config.yaml
d_expert: 96
balance_loss: 0.00155
router_bias: true
norm: "rmsnorm"
norm_eps: 1e-05
max_grad_norm: 1.0
Below are experts of layer 11 (counted from 0) of a mixture-of-experts language model. Rows are named router (the router's row for the expert), down (a neuron's output weights, with its number) and show model dimensions 0-63. Each number is 500 + 40 x the weight over its row's rms, rounded and kept within 0 to 999. Numbers have three digits each.
After each expert's rows: a language model's description of what the expert responds to. This comes from a sample of Wikipedia text that the model never trained on.

# expert 52
router:482509502583541491519463494409401422473495490451501551468517473472542490534469597484470542468404461547521480479436548506543532484485531518495536379450489482443472513492524481487486472511467528
down0:592542486487475536601537504523549487485500522512504554519522470530503540505557454541464451466593516435500447551545529613459528524532513447496526541470528506514479487488485527556487490546544504
down1:515447527546508484439466460524461449518485465496478392509445532524443481502459563613539420469482481554467564569533441429487481461508487519455528478567555449511458459509591479558554490403472523
down2:504515518470508521531520528494510478542486471515519489529529558484558528558487520533463451549556441496545463499585511477483504488486531541409534480505487481410449521567454528463508485528503460
down3:425494586542511556511527502440523538480469481505497480516458428548440503455462467508504513525413519536519512523481553492494542527552573564523448468466427544586528491505440519475551494536510475
down4:458537487517485400477488480515449530492471486460410559580568517492576518486474489478506525536498446591532542486494474500459528513435497509452515499511470561490502474512547507530408608456459461
down5:455538563536522501474547507491490458479502416507488585532485479509598459533454468529564438470531487453498498533520545520528463531539525472555440453517421518488483481438475507458522430590553492
down6:469477552457580450511444523468514539475470542461527472473395548552494463468498427490579512509444465445519518414504515548510481515509476483475489516501466461512509560459553517536461531419486569
down7:477482421561523479541536449453436412538509480560481583505516465507493451499473509445457488551433509536469523447472458513516509491495521608534474366536509515465509479492502492562438493548475493
down8:556500497548508437380539479538527470562489477494555467517518533447464553513424518501503524511424533515547551508479503528537504477468452517478499482470547440527455488529539528489458491463416532
down9:424526528516469525456526513530527554505519501485497481440453469478428526491557511474499482519503518482483459503508504492437528507576552493435420439515531518498497497575516451530505445529505546
down10:551563535536455515385519537453412478596494561426478506558470501584453506538516414475519431487476496575417493561505569464435474527502555520476483459500458488563506500532561442483474571477552410
down11:446477551459447499495481542400533545521409509476514565566498464520510556493462496510441524528412451523462563504437523560546486524515419513528455467517562526473544457539430440430505487476510450
down12:564433471521510468504524412475506497530509430546515514541460507516475519471556527449523479505424459573521485486538521450552503553457549578484531473519496494486481434488545438515532467490553482
down13:459487505491528508484590500552495522533464478554520478456520592547487508500478483472501420461477538473457555485491598481648503481440528452473450523512516479473497448470483537470537459475477457
down14:526485503576593500463563503494495452551529519514455475520471412539507492556459486542571555446493510493520451402471527542475540511466565569456511447473524561578454479452516625489427542471494524
down15:503547498537520496552452385523464522472517432528492508505459558497547512551505562443510485522515566503489496492515544477391495544513464448474596486506540433487497528529537481478499511554530448
down16:473507510484491467426485418393482513516638572512454451531517484567520531601532546449506575443531497514461456432509504485532514483506496494467523520466472530453511464502552554542479504509452537
down17:514472488541512541492522484479520477510513499426519491512506582566514505476531559526443528599460455492487501517533566548542446563525500526562523525487562565533467504506585454529475480448493551
down18:520505474477524484415508533494480491504497532419447555408478504476507479491523531521535448464525519527470534470508577456498589481551541510462540476554467456489503384452533506475501452462527449
down19:511504501517543499533535495478586507420444470494526453504466506483525497560446463445474540519471516457528564622489537447564465482492462501510473547507516435498504383490499556508459490455503479
down20:479427489434545530524424497566472521502455476496429462514455487541494473479460503496516466452574552535511498475426544518494511561442507518520485457502540485525511448530508462476527369519466545
down21:440434472538501467531553501518513521519486521454513480477464552493547463444513443529420509485497462540451499538504473559457503477526428527453473465486487465501562503510474459525501483523493471
down22:498445550459488491473499519585530497552455557568461459511493464508481431493523494441455361579469525566525494520458429519525593534412474535467489468490476445469508515592427396535435583528545542
down23:448523520482467565526514491491482491458532467445466483546497478531506536512558478482499519537534505452464490504557525515517532540616429488493500462488504465495485490460484426512541472508464509
down24:538530520540505464518504546476512439531471466495445414555495575495486560494512484578448440467542529535418546481504516540500464499511590514558507531533462476514519458485458493546505484450595524
down25:469523467498539582481452528610453504509458498464511517419521467494539446520519542404501548535449525572486480490424560495483472507487507594532455462511562535499437412388552571524507509559499495
down26:460521493547469560454534497500449471462547447492490492499500532538511440405480570462535496518524457509519496514466456500500541559460587457471467558509498534477506550629534537507510527479489504
down27:565522547564468504570537549466454547485512539481484518469482504511540531515550493451510514534483510553534482470485418520531424493467496497443482454559491480556573475566538486485469513431514512
down28:580540520487515553484535489507554484540498483470493452512528601529462494488457543548495434485496505479473521488385505501524419488527524482519502472504440492428460536446592562577477504559538515
down29:480492547502506503481571492421526424476527496466472500494475468554506530453511525513554530445465556488492468476464488558511543430514444511492489488493528470498518461495538516535489450474457498
down30:447438529493467559524527483498484502470448492509513504437480487496515450516454438544483478442504355523512451501470464404483563488480539474520517530537517535479483508488540371445445496480501461
down31:448489498510464550486538474521446604480557442503522478561536398496509460577521517534503398452507491498489562509518505469457477473445512485566436390563454468545552536498510506506535426468517528
Description: Conjunctions and list separators joining nouns or clauses, mostly and, or, but, including, plus commas and slashes in lists, as in "North and South".

# expert 20
router:549460542524478478494571535521498491496533515527585508556472493537424526512492497556537539485508507478545456508489404501492511498563518431466494526517494507422536535490474561487511504490487490
down16:498459509481509486488572481482467537501437559481511539558428486478518531508460513520489486486445484499510417472543439534511485485460482485417444491502580426438464536603450434500506440507500465
down17:457530436503546499534467467506504507464497441519515481472484541461522474434513517461402517497467520535519493515523526488524456475436463501514461389523516486469580463549459436462437568531492476
down18:506474501451546547480555458491424437471510522498475490499469515441509543491481521525519469521389497412501527557475517576459484503490434511531522441478542494527482482497463494425555374418497545
down19:563501498511539458569540517537462489516486544461475491465460494523370399466438458464460515517435472494493473496432542538499557565469526475498569454443504514515508499528535453539551447407459537
down20:497464466487466467460546517539501547540490455489507481436553449484534521398510586503529443474525521501515566520514496477496543523471553504454529507480579522478467456471472511577527495578482504
down21:580501474533491527499476581548523469547427560496487498426571474469441515410471480558395515475500568468518534502530552563545567554475494517516477525444545470498525518507436462457480433446576551
down22:451467497484521524469502576450484526588475547535587540481485483497464511485572527520526479520510548482516517461548532457481542492503504455439484580489495481529496596477457549593506476483491507
down23:490465504556516525565488483486445474512447459547509521489482549446493499447510545509490447572386493486479485525487603441523490521470509488509541423451500487544486465516531558495527428525556490
down24:437443522510445458469563492508554517443477497510529510505479503530483501486482456530462536545441574509478534552521476467442501514454411512427430493495441482460437511451556502520423489461580512
down25:553514483503464456485481467502518503428573434506438520531484511553493496485470548491556469486539530444524543495505550557454518478524486514492520528582505497521517467504469474456461421542528448
down26:511512480528492484466611493525601488515466497469496532532492521543460529481481464554407412479516463551485497426561589483447528430456518535467539481553491471488475552514545493499512529507494506
down27:515451520461516513477437473489574472455524449483440600570476514560567419496433498493506504437506495516510440536494597511537512542513442521523543500482524492514475490518465537543487489548546497
down28:508455499451482491486505432494449548484534473449497511535483487512525537503499480511516511526528560455486514478481507507495479448473514534430534465480444480513446503500492497456489438495490534
down29:477499549505523439532525473550429564433421504523482490425468489483495477510470460495478520520543531524498510455547505472546503499517484539480466446498541439531543488480505434533450476585484489
down30:514542546417526517555545543515472457583545464513530495545578441540431497504503497550545516509485536531519482508537502508476529491556571493538551534498491521445468541563443506517528492437570482
down31:488430460488446522518520547448545478529525534456485487496494478522511541461521543506483504546582531451561500526523553586512465504473520476497528547514495554457488491545563532454545475536468480
down32:535527526509522452510482494452517515517483477429479441473513572458566522471588554451522569479509541477444539471583543467475495543455498532534546440504465534491504514510493477595453496497411561
down33:472472508494516493449496471474448506558442497582512484519423491507442512554477442530486500487473557546488531507529478506396467523473501476572448517561530551511515473543504472491425488487419444
down34:455502497515534468528498512514551463493486485504544522520545492452486539530492578547576516514481475536509433446506522500446413510575528490494520494479492511498457511557473480481464448521469570
down35:525530488489520449451521575479425483550457558511475450490413479519483537426434504416482433489521468433457405514518558560506536501491505477440523499457526486543488552499453525471487460501572490
down36:424449477465474423523451530580504516464448489488591422593518553514493514527447455518464544461520544484440530556477519472536543480539487471522461511484543512505520521508556568485496515504510474
down37:495510537503551528565508498508509493431452401553506519541510558445551502524486481450519566528503480506467579479422486579507493504435398555475521534486432507483485520518459517501463520455557446
down38:421517501521483480458550473500510498547485552519493494420469559595513551487543512559474495518493511467445537505498473430447469500500527504459523538482523428532549499511500551498506505567470574
down39:471408482464534492481497592441459508396477504502535484477506518494482485573472527546516540518495386420568578472425539521467514446530471526486439504487380466481519539558507505523528523540470489
down40:518515497492464557485466464472417526538486498466548380500488432462569443512573520481535512474507454513489551520526473515477445449511472536495434502435527524542459473506506531513523421557503464
down41:401451514471503620398518565486548480540473535540506525467509524467509428453457442468554532529493505504519465553583621502443491514493557453467482520472486522498546524533468445508527541467447493
down42:471506552445516555486486587445419452475458532501502470549511481520558566444479505401477459507491473546465532510524531516515504507515474558541480487511560443536525501494505515643459465471493510
down43:532561485501546439542507469516452474466478487505543414542540500479501565516463503524460471473515489432581515550548525496550464464515485454518543450557460517461505471476553548524531494522541495
down44:466461475521488563500412545525509485469515529516506467504508569513502518447497461560574500525554558495507450469530478449501533523466530520431475590489520522544491546423460506511520547481519471
down45:473478431476506474494525504477535423531512555500504493510585517562484500472500488472456455535513461476536530487543446456460454459535482553554479446516432492553442441468457473535540533523486508
down46:542524403536480460542569489536487470486513507503511484543486473571474473567470466469480500464547493511532510460509504432505464529529496520513504510557517518461568555507488537522448454536503482
down47:480526439452492506487478523517498561494541467433542514523517552433563474448558478529477440516578474545514546479516541472536491562472480560463488555482424550507468493501493470523541484504484409
Description: Word pieces starting with capital or lowercase S, as in Singles, Calgary-Shaw, Side 3, Boys, often at word or name starts.

# expert 16
router:457529485455520542385531509474412504489471488510468575568593557517480494489460489501519515540532533427467522444546491513558494502556502535471506497504501494543527503509423463502442522530523557
down0:536529460508437487502440562499522567435530509497461492468553491560564505516491474416423524527499431508435495454478487490483480537494482491557524513492487525447516531524475502498464501476516541
down1:536458524473548502468528504464470547526564538448511555500483450503464468473518511478524503425455531500456537490468495525562547558485562565448549538436475446510428511464476454518577559473480564
down2:522454481481466495548425441405448521525472428497579543538488499538460472492367505474499498456499491528563477538491532491498488453484436455459569471533514484515445525518514526516480502489555441
down3:535471475473563461450455544468529511455492536487495462514440570526486445411463467538550526484521532427491528507502468516508475532528482529513441468578486533541642484531544579518548580514421521
down4:492557474436484471452456495498426479528532509483445528533571489519484479525418500528491566503449444479557577505571576488475512478480517443567515480480516475466508466501416527490510606537426500
down5:564535515435485565539500477456485512541516535474462508479520488454410531531532468456525527535442519494444515508505529443473548490560522534455504480479492500605481463484496454477536450559489500
down6:568505512415497505542480542475424488477442557486498486471584451485463554461488478499510530484493488475543511491464507482506440517490449516474475556504521505557498526548451529592543495520521547
down7:492515485503453492519548448595510434565517491445528594442484518500456502494448488458509522487514565498527530507412510484505505497538511513502519507458466511485471518522480499502385459539524519
down8:514541552416517554493439539461475553580498523540472533523481457534503584498523531500474519532534551474571492544478412532505544439496514582490501530425454523463521494458538563540509512516484537
down9:469574474466525442504506437522492485537544525572601497494557500554517497542521593523569513481452557509520535502470509444472463471618558452473522551539547489466547506537573491491525491510420511
down10:531592568548501466469437469522478554521453520468543509476483460439475522471485504516510538516559465548523528518534470559545476470434474529474435493526482487494528476483464457487501518506492501
down11:483528480484543477469452560465568540494549513517480471416445483549495513557437464521502511598473496487429505494436482531446509533460485481523465517523440469455530442455471535556438484473475457
down12:468432525445519380501507469527537540481490505456526530541478448540509465490474522458462502436531453520495519450512485510469506526471512476517471570453468394514531582577508502503496442471504503
down13:506472537479498508438518504596509491461503507550490517475464503496508472495554466470520511537446533407501504473511536452494474495462484450476427510547419495492521509529488499513454516469508465
down14:532443487432424447479477464474447513531479439513416465564469529474498513477480495484513519486433493471462497510468549495521549574512506479499488453537445503442495581538505483557534508525570496
down15:463378529538533590511445524535435490501460524441455526486442553520485495547453464475510504523504511496521593509500486542472513469518508444512494497466450464516500444434507505507456568498501537
down16:517488501532522495514447516561513493457559458447445549502545485513558509481521497478473469486475507552500491487484439498511483463493584499489520420525503585562414506368536465507533439526545509
down17:525522559454492464491511594494488497519518511503566453431490484531552524493505557397475538506474513490507538464570481490436431519579530538562475540539489501467471506444506450543466471505491493
down18:548553544529536456472474500561495520487532524568565513527491527553485485541570444458551485561540510513520522521479555534456447407495482455545527519436497527567472548556500406535476433546511495
down19:495502485468453528468509433473433524517553482512483507542484514546560494518470530564567458529439489486537512458504456505467483471446465425437555477450539550556472514508523513488500573540469490
down20:550534515567554486513455469456521475561506577511494489503440464509538417555519502554537553523494489499444451481499540515442562546552455449568480494495511501491488550555535528443468530457463524
down21:543530492496483476466534488538506519573461549502466575465485522543515535494413522521521439503486484475502524464489549512522544458500486484476454512439517477444556470506504531523461479560545539
down22:493541533536559506550490533473507427465555522492504500549512483467489451576535555488451461487444442560476539492566451555446526570516523447507521540552501487428485504506495566486491502464479476
down23:542499455495449436482515420542541527499589498603510519501501454484493513481492425518486441515494496491415415523496497449445479545505520468528458500492456555494540515508489545484484518565542493
down24:531520478458490496497525531511561541472506447436509457571523481454475518503560549523520508444494527482435480462433490559516419535476442522517540532484584553565493502489500475466443443461552544
down25:491459482485491517498564474517478467485554586430475537535587429539556496525481522499532484504436516471463464467534484551492489438483531508506511534513538450437492476461538475485471555498479484
down26:532441497478496470451481503572489469480502543501549587436479565464513456489633563535472534453493524484494516512457473485470432490509525490514497529483501491473387489491550514464490548509509495
down27:482461532414471503499463579531500509524506457469524448511467501590461499535496514518491486548508499545446552477492573557474496557483542468466570522547496523514512561533495554460515513512494444
down28:527524434494515554472478496505550435491470557456496540448451519501479436484463487478452554493521487510509508537475526484488515454566476502532539556549418508555574461524492425528502496475437490
down29:520502516520527425438422548492479493551445545453520551491569505507505564516461601437479538395461477524561484502514400578408536495587510480465455491440560529533488486549511473560464499542478565
down30:483476576481550447585489437592495484481530504491555533463451452514471454500573454513536515501489521540472473497549541588453551515462461568554499567414478533521505507479520559528444456475458476
down31:526527500530459482487464548528498481542471589484516491468534481529466479431434529545476522475498541446547506431479491473562420521421528447484437547477496514545536589528464428569518505403486490
Description: Closing brackets, digits, units and short values in infoboxes and tables, such as ft), °W, –present, the year digits in 1975, and language names.

# expert 2
router:492514513463517589517550469435547441460514527508508508476480493538505447535539500448492524531512466493497512497555512570524559507571569492526443501467488468433422500453555500519543518513473474
down0:434501488453547521523506488512452451501553508521572512536500463450503547476508441495513515415456471448538492531534558541493576501584529481492519465531542497490546476511469397463457483478503492
down1:572506502494556452492489458493487488531529502455470516493508487519513494486495468439472505538455517492481465452400552534516519457483484504550515540549444426555548439512486485515504472565395457
down2:494535497490529537572470520510569450497508524471534529508561539490515540518563451490502452479486468504478453555506473476517489527426458499439584562503451516522420413517495500440542519458569476
down3:533442450425586440513411573427500499481552517474525459482498546523618481461551500459542418492519392464483491476472463503506473547538471466488486599557473488527496570483481461492479488510475526
down4:501467519560493457505473456485585455566518467596485528536519450497443446447511469528533495435493520470598532482480533515507457485530502480536496451541553466483568494512545592484491415529577439
down5:504544536489564584571466498545488507417461554449464476458531522488449511540510490460468472435487534498550492508468511483506500478488487502429472525506530414512504540421498514522485526479527491
down6:464476429517460468558469541552499557490404504539502498565454437463524450504454529550530410455471565477513522516419546479536464436449455522510488546575513383492465517466471517525463503458467483
down7:563485499486515558543494517504479479536498555489539498443515508490479515495452523508393448536488449450456509501525497496503489534566486570541553451497643554481457472505486467527484470526420491
down8:446535518536514501475474465533586528453536450513548506493471518422512529458487584552477579536507488439431465456508421465517505477480564516427548616549505560520503555485515457469463555522532520
down9:526434495501460549516503604493450583440509497478488509542556502475443485480537510539532540543512532477543506418454475511445515500451455487520405499486565447481492536500525587523509502533487495
down10:551523467436504522506522514546464478576469448554503492563565481538516476389535447505445483492496570527416523435520478523503550511475533444449452536513498498465518553528530534447490536510450549
down11:468485511496519399552548522493416502487488465551483479402520535485506488607505445491460530499416497493509472487492513462500486508546477498507465461488514516541461475556492568510447508519502501
down12:515474538484510514492511489468533554565501462476457455434428492562496528533478535552557452463414476505506486496493519503486578478468520539465476540510510479550489423486591505543471505537491567
down13:429478503408467510556444525482484497556495515430519494517522502492467535515541505482484463530464535574413456486500440505483542488435547410548474471514483495515503487549459517462518482452415539
down14:564558549474467506569456527546490502456474470483485561507468448535592491544414437482528524446491494356449503505500536511553571558485531462556470452546489483503487469510526521512443478495464567
down15:557507570530486538496534592508535503466503514516456559533450490475504525474541493560570497539459492531461551586489473509523525458552537530406507438527471492521522452580489511532457515410555510
down16:554536537441566537495491443491592488515469547506467463498483539498512577493496446510483536487480453494514545418506531480493511545475461498469498535482517492486507483529491445454442498537526442
down17:536522431493505482479509479577498515505462479525498470534506483470478536475549502483492448536466536535521545531476602503522496482464524535475512543497588529511546511450492513427548477539574496
down18:495503452539505499459470471509495487470452457445462592496522437475537460554582423550463542464535548502544536494413436491513537496522469461417505547522513489503471528487507535532517489491525540
down19:465506545509503519547510573481457523558527483529498559450506410502476426460441519588553558469554530493446454484522496524464528473545459478531473498482441434492468528470509531497456452513560496
down20:527455538479551489481474517465443525461523478453476550502488498536504423469514520478517519515506454625518482500530442524521546553523475494488469480540455468457502432485516488489435484495563442
down21:491493464573569503504507461460447487477505519548506544539472520452508577456493516510468604480454455569498489503480471486530552479447477528460496567447492494422567494489475487554437443531489518
down22:532526464492505575486536423466465538507534504455542444524545550515521495488549451542428477508464496552513526444493516545498545540438470451543436518459540552484498469485538541427538518555473474
down23:526491507499499531493478507503599518539469542495523494434480533510538543492429487492443530592465535465473441465538445509523475430505519502483567483567443497498430531512477449550532541486445430
down24:461454548448432541481506502539548440507424500501452605510545489549494525532537473462458451519514525485412489516553469584510555486486545477518556488437469543483503487522544579522465529461472461
down25:527536521540559490533494519517533533516463488537489457537480516481475504456443473595482490463466524468473466464527509484501525511478518519551545483476551438462532469550489495492536460497467505
down26:493508525471450504512575514518524458468459562494475470565528476508501412462488454482503551532480530507477553529449526515514488454431532576465553483521454493517440471499477489437538451563506419
down27:450387449504513474502456497515570568551511477544513528423530544461517566512490523505437531495480448511499520461554551537471525480446499513580516428520411480468550519519549531557533395532463496
down28:564495537518464501512540473627546496558512526516469542522473494512475537486384480532483554509485538552568581451521454552486571497519419466518520474501464477522461461461486572525474528506505549
down29:442494446541562483488489512537468450522554494457441465496468507472454522556569449547442455559515471463565455550465546500499536508556435521564512481476457434520504459509494458545526485467494520
down30:493548482493508590538497488542525460524509556551486498484483454419456450554507529525526469508530531444521411546462528531497488494557517452503503542489500495489514456504526591400518539534522427
down31:458452529504537533500438447491467474473448557486558490476557529454470509483476571483443582456504567423490541561457471547520522449482506480504550526496462492550493414544497557443491516439523491
Description: Short vowel-led word pieces inside proper names and rare words, such as en in Phoenix, Copenhagen, ien, ia, el.

# expert 29
router:476579541481521507527546579495528521551540510492510506489502562509573520465558466492543510468498536471496556518506483490522530506485500488545534491497559505465522497595512588517541432517534475
down0:454535456523470481513588427519549499509483481471533542506478406533436548571418506487370518439511500581477557489511522496448453502474453485456554509591447461453576426493517463494421532526505443
down1:532419417513475505457463551508534504433454451445572537447557589469509464506452476518515495583486545442500473497481457432524417510467444587584468532498545523563496519447550464502540456514583501
down2:528559495505484477595477543542541460596598454499497412492447548523505564489503507479453460506436494500493455520530499528440479551517573491449551516516527523541509440442484524560544524534535454
down3:477510464438527493486433525373487508480533551548449555478487457558477484495499524454509539546491410519517553408503516573531519523568503531497526481498606556530521471439502599463490549489440474
down4:575476503396491466578456528524524461505474471558476545528525453531480481497519465492549515453531568548529459504542463456498446496510505493496494513528574409535461525483453464518457526456438489
down5:449525476569539500465505421489516639562488411548448460539455527491551526478510508459430486465506469500417512520486524538494510468493508520557456499446469516499516498580433493519544556367467493
down6:546515542496510539541558488533519480521514519539531448535505540553456525548491421458545512507544494520511507449553444435521472470501385409504496470429521520473509529501518457458538427462409486
down7:530521473435388520463500433443507512545428526493484572553507443526467460425469494480460464554537481578479531497490504508561526523427445483483520539565563495511552563463513531496462500554551525
down8:519408543576416556522493482580505548548448543467503429452547548436516507441481434586508508496465534463475483456463504536511516488503511462498501445501511450451512598483515527565504508497492530
down9:502475438499509527454558505523490556514480501448495427451497443533507524568458504548498435488537502538456473493508535433598562450547513535459459434551474495518459500392478499457588551468535456
down10:506472512410518459479552525467518517511536540565463414523559477432533492573480535478542469440472495517471487451503453505592474473564460442459518549485408605527487508571482506545521457450450522
down11:455572509486461480483491550437510492513466551505598472483492422527598547457473552506485520433498473448446535449515528543520494520572563456473603501537516501531521493490510526485568501457525488
down12:490546507479449484496468505518568487531482566533477479521506528543547493520604496502500498529539506517464543440457478451440508477438474502481493552500460503445483488511412513438481515534441456
down13:515480513483428458483535473550556436592492443505517467552452454568534493442500450464550470465508585568484516507569573444466559525420498472545497465532542529484508495520487517485544506431483563
down14:465578494505513561543559581511534527447554452550520492501486544463530509483491418442485442511410521522541605497457482480450522575520479424432513445522533420485399552525489495475502474480473471
down15:475526500604505548465476535460493472504528542480500488450466454535498454511498531538573489463563474458545507556518536437497512454526540510517470492540565442515503406475528485485559517522492550
down16:440511495481485515408475539507474524561531476488473500527486491532585465574496489573559526512476490524529502549526496495527600497488531451552482529468460494531493509471453459562495587481517480
down17:534513515470495498520466495522421483429457424537471494390493512435516510481484478503482523421453450472571489507598531529470508518552511523509467454490493437489579473541501396505543472497518529
down18:462533476563512500561516490523487452524546518559475577480488507530468548500512432481478457531568514452532516464493578547472532494525480460465524475538474515458433491512534464516485570560449471
down19:457470489542492470500501447448473509518444539535442492495510520442563542492462445477451532452494530492429494478563518559472455565529532532507540472454518572517452466494430507538474508595464560
down20:528479564497479531443452491544464495531530508552463481526525464470507487489544513520475422495549453499501524430540454565512527550438511541445512536422568527429520493456481476445488447435484588
down21:548539487515498510454551505394436581482491481487522526469559504523522400516468465476524473451557556480482495464497510506519438512461525515489471476554411524502481530556563480449483453510465476
down22:503536473491526502465472484536541487494477475538501535457467525467553413481497525522485446543551523409518533469451490476529493482503407516513465542541554472480419534554469486443577521483568531
down23:480443489463525452479426553458482559508509500542472474501531482521484541496496580518479461498521539437548569490430559545474497521486432534470484578526495503423434436517539484476474472520469489
down24:480492521566397588550469540508490506461522525484472455523373533545458565487486498489495455524526499461543546488455528433486474470505577462467500479409506538503478522501529500485506556465464515
down25:522502518498442503424512475489512457466446543504569478387482537485471515528464450526499503446496481454515542501501401488549469537464528434512530435481503412508478510523509533540430482482535510
down26:538586516510512489504558526548589482523512497476486513442486569508522537520493533509537472535523568488459503520470436497574488545498474451462473415525475484545524484494540511430482484458457434
down27:423504456541474492511450560562451474546541505511448478503515523522482563526481495503523436466517509486540435534457468497559513462489447578444514466478461549562457571523533566533498471470553501
down28:488553544420496534428496534484503520533508489526484514470517458504473515440492482465512532525469504475526434491420489561525534536473470508514480494465558482447529503484466522485472466514464457
down29:504514481504511500512546456505506511461562498546475531522522495527488539405531468532500511500514458479534629500506465490496475497467451420484511503546544499498477498520522545531484520460529551
down30:492422493524511478497504590535581467535487513541554477545448528538492474464572456592435479489511517446524481481548507486511467454496530497491525483524453498471513512528488488496444449532528509
down31:481506455522476536521483411538496444459534537430532469503474505424492469474526526544528446454468474475538475474510446492473515593514513512501478475552555468534519550480523522488537494498463499
Description: Opening pieces of words and foreign names such as re, ex, res, La, Le, Des, as in resource, exact, La Roue.

# expert 32
router:517515505499524485452450531505522538500516464464435463468614462559481516453498480487436509539545446531483551467496483481515432513496481510512411546449594472453542522479470490506499408433497584
down0:489475507538593389562496574458549561491519529514533501490475476515451513521494541506480504493524463429532555549493450483519517539499640435440475581559497533535479512516506519538467548437510515
down1:514535534484524517464556454433541488515516516573581560479578510497467547520470556489548568494515420507516462548510512525454443506525519488487578517508459513490511496508479468487443453477553607
down2:410485495486523426443622510464498455441492528442528515511510462505506541515582513468463538544471478572511478530494478429441430530467454452532468463557527487393489499486472547527450461508454468
down3:411497515534516406471510427540472550526534515492497550473492604516582508576466473496502461487494549474522543465522469515437529558525483527560475454489522497481494508484472484468467439501520551
down4:547415531543519520474538552487457525503448483547513498507509537499510531530491598543581470530449550454510520485468589460463450467507470501547434477513454486536546418460511500514472513494478522
down5:488550511452569439514560474560513505495530502480516494601455546560446479494450473559473567447507540492472518476494469539501498474540479439451446542455504443514554400524458473448493543543425518
down6:552483492556533529486511513460483465465520501475499519518458543442451460401439473473493524471451505499538508406490566511494529456561526462461536500520457488544484505557547479552593459472501466
down7:601533471591481510511507476460538512514507449383536499498470479538507545617448492439524527514550485474521540495431493452471498519483516506505538554495572418507469475527530515490477508447495565
down8:530483443613451480528472565490532504482499502554509417503553457482502473545473506539548449514401499469461549478474510486563546504499528548463532514456524546503586519465506459500482513530422479
down9:533476458501461449535504513495491519551589455551475502546575501549469533522496513504501482474525491502488567500459402526453519494551438527504471486516476471535483555424506443527505405485540496
down10:500507430538575557499485511526487565488495473469518507401481569511516434572470528504568545488492472516492529560518532499489512469544507482475440503517495544476563482489534469496527525507462494
down11:588551509541511438473530515551468506521483442484467498460459526512415515501535505474527425433525515518433504512490433510547512548505498507472436542476497447452481526467568446530508516427497504
down12:525502439482506456522423441524507490495479475414571499483545485503554490427525445429547434483460534494455460520541506530449482500464477504527541475474468459585455428485480545526600571476526555
down13:533471491532559506506517513472505509520475470469513553526439512506522456453575526496527520559397458547518520522481506528570495513431549452524461512497523547527444472543500520487445485521496451
down14:468453515425533482445541422480515522492481466508487518471404448522429550469565482524470495493424506573449493479465505503580480430490468477574485554519386574502534532496488470421468503453450517
down15:505412492514568536407483466515460397555494566456450529566399461478522525512539504520476412435487513526549526487572516483417518528487526491494472488538557526530477571566497520526520533512598493
down16:410453584522534532477457548562584409501405564502495443491542517516505521454453519530551483495521512532556529509439547490442544538469545491445501477483564491439497458532528544525529497482544429
down17:531519470541534486493429502467472538488514503512469516665598429434535517506589464545558535423509521534510459447518492445526541480490531482449494476511530535512509506461524529533510435531540518
down18:492489505470469506557472523405497425546510545582551550559472445458512547514508493482478389464422475515479473536458443463468507470540464475478511495468514475590452495502533458523505485485472537
down19:422505541486561448545513524514533559508510491505504410527566464540451470513622540539431526501551477500537486496494546503471546550553497521459493496463506488508537498559540501473479453551493442
down20:471499512433528529518477536462496439469472478480523493534412444459579503523494527443469575533437524557520441574475531474504444546465432484521474457429468530561449507493497505514519513456524441
down21:484476495513447500548500410520558476458402559542414488566497427495573410512471519547480453518475505503485529492473532473504475459500526587484485540560438561488519497483419500469528517528466549
down22:426490480558486520561476470499472530497517541477495505526543547527487473510529467483481506597577512556543520559541558563510537448515580509432463505494463452572392551537522505516529447531485467
down23:472505482529546552460518531474505496521407485428445517504512471507507529412451551531473448500558520524458508358504457423540519469567530511506535498540461529418484459419553450508533483506475519
down24:524520512420440511492465546548432508485472547490517543559470479427454469534492454468513468538526478540526553436476560468523475450506456507531553480443439530483488458545498492515490539552554534
down25:554490524513442581455487478492556501435473534456491513483514520508496533519369501535525499554492474494436451530499602470523463431569472522470506514520502518508494522459499531491447466365470502
down26:447545493465546457530483499469545475488523522435578571509510428480490499523467551486514511507565495527541387560474450507471476496453516473492538481524515488465521555530519499479531470599522410
down27:509503509456490500573516520487483559401537521471546576511463436555496535547425540534417521529500491512539508549563426481441454544553540491528445518542517517515593559569511546441497481512493533
down28:553511475563471487429456460529425476480511526504529496485465509498493507452563491413494521477493478511476523543477494458540485501524451563476495479529508499509496534453534517499456507512478533
down29:446495506493511542468517449525499454496494549477502510535468505481520480529502536432435474544499575496550498615471516444459542462543483493526486452549426509475513439496517520501473432497494463
down30:508479533536498429412553472518556527461448533384464454498468504505542526500490444489476537506539534504474496491481544508544552479438466478556422429550556503508490477473504560520437511490572440
down31:485488500538563487513502482560470563497537466433437458495457441551491552477495508501531536497518517513576503429500503464519494530554596473497498469466540459519498475508499503467410423519551520
Description: Digit pieces inside figures in infoboxes and tables, such as densities, populations, scores and years, e.g. 442.4, 110 km/s.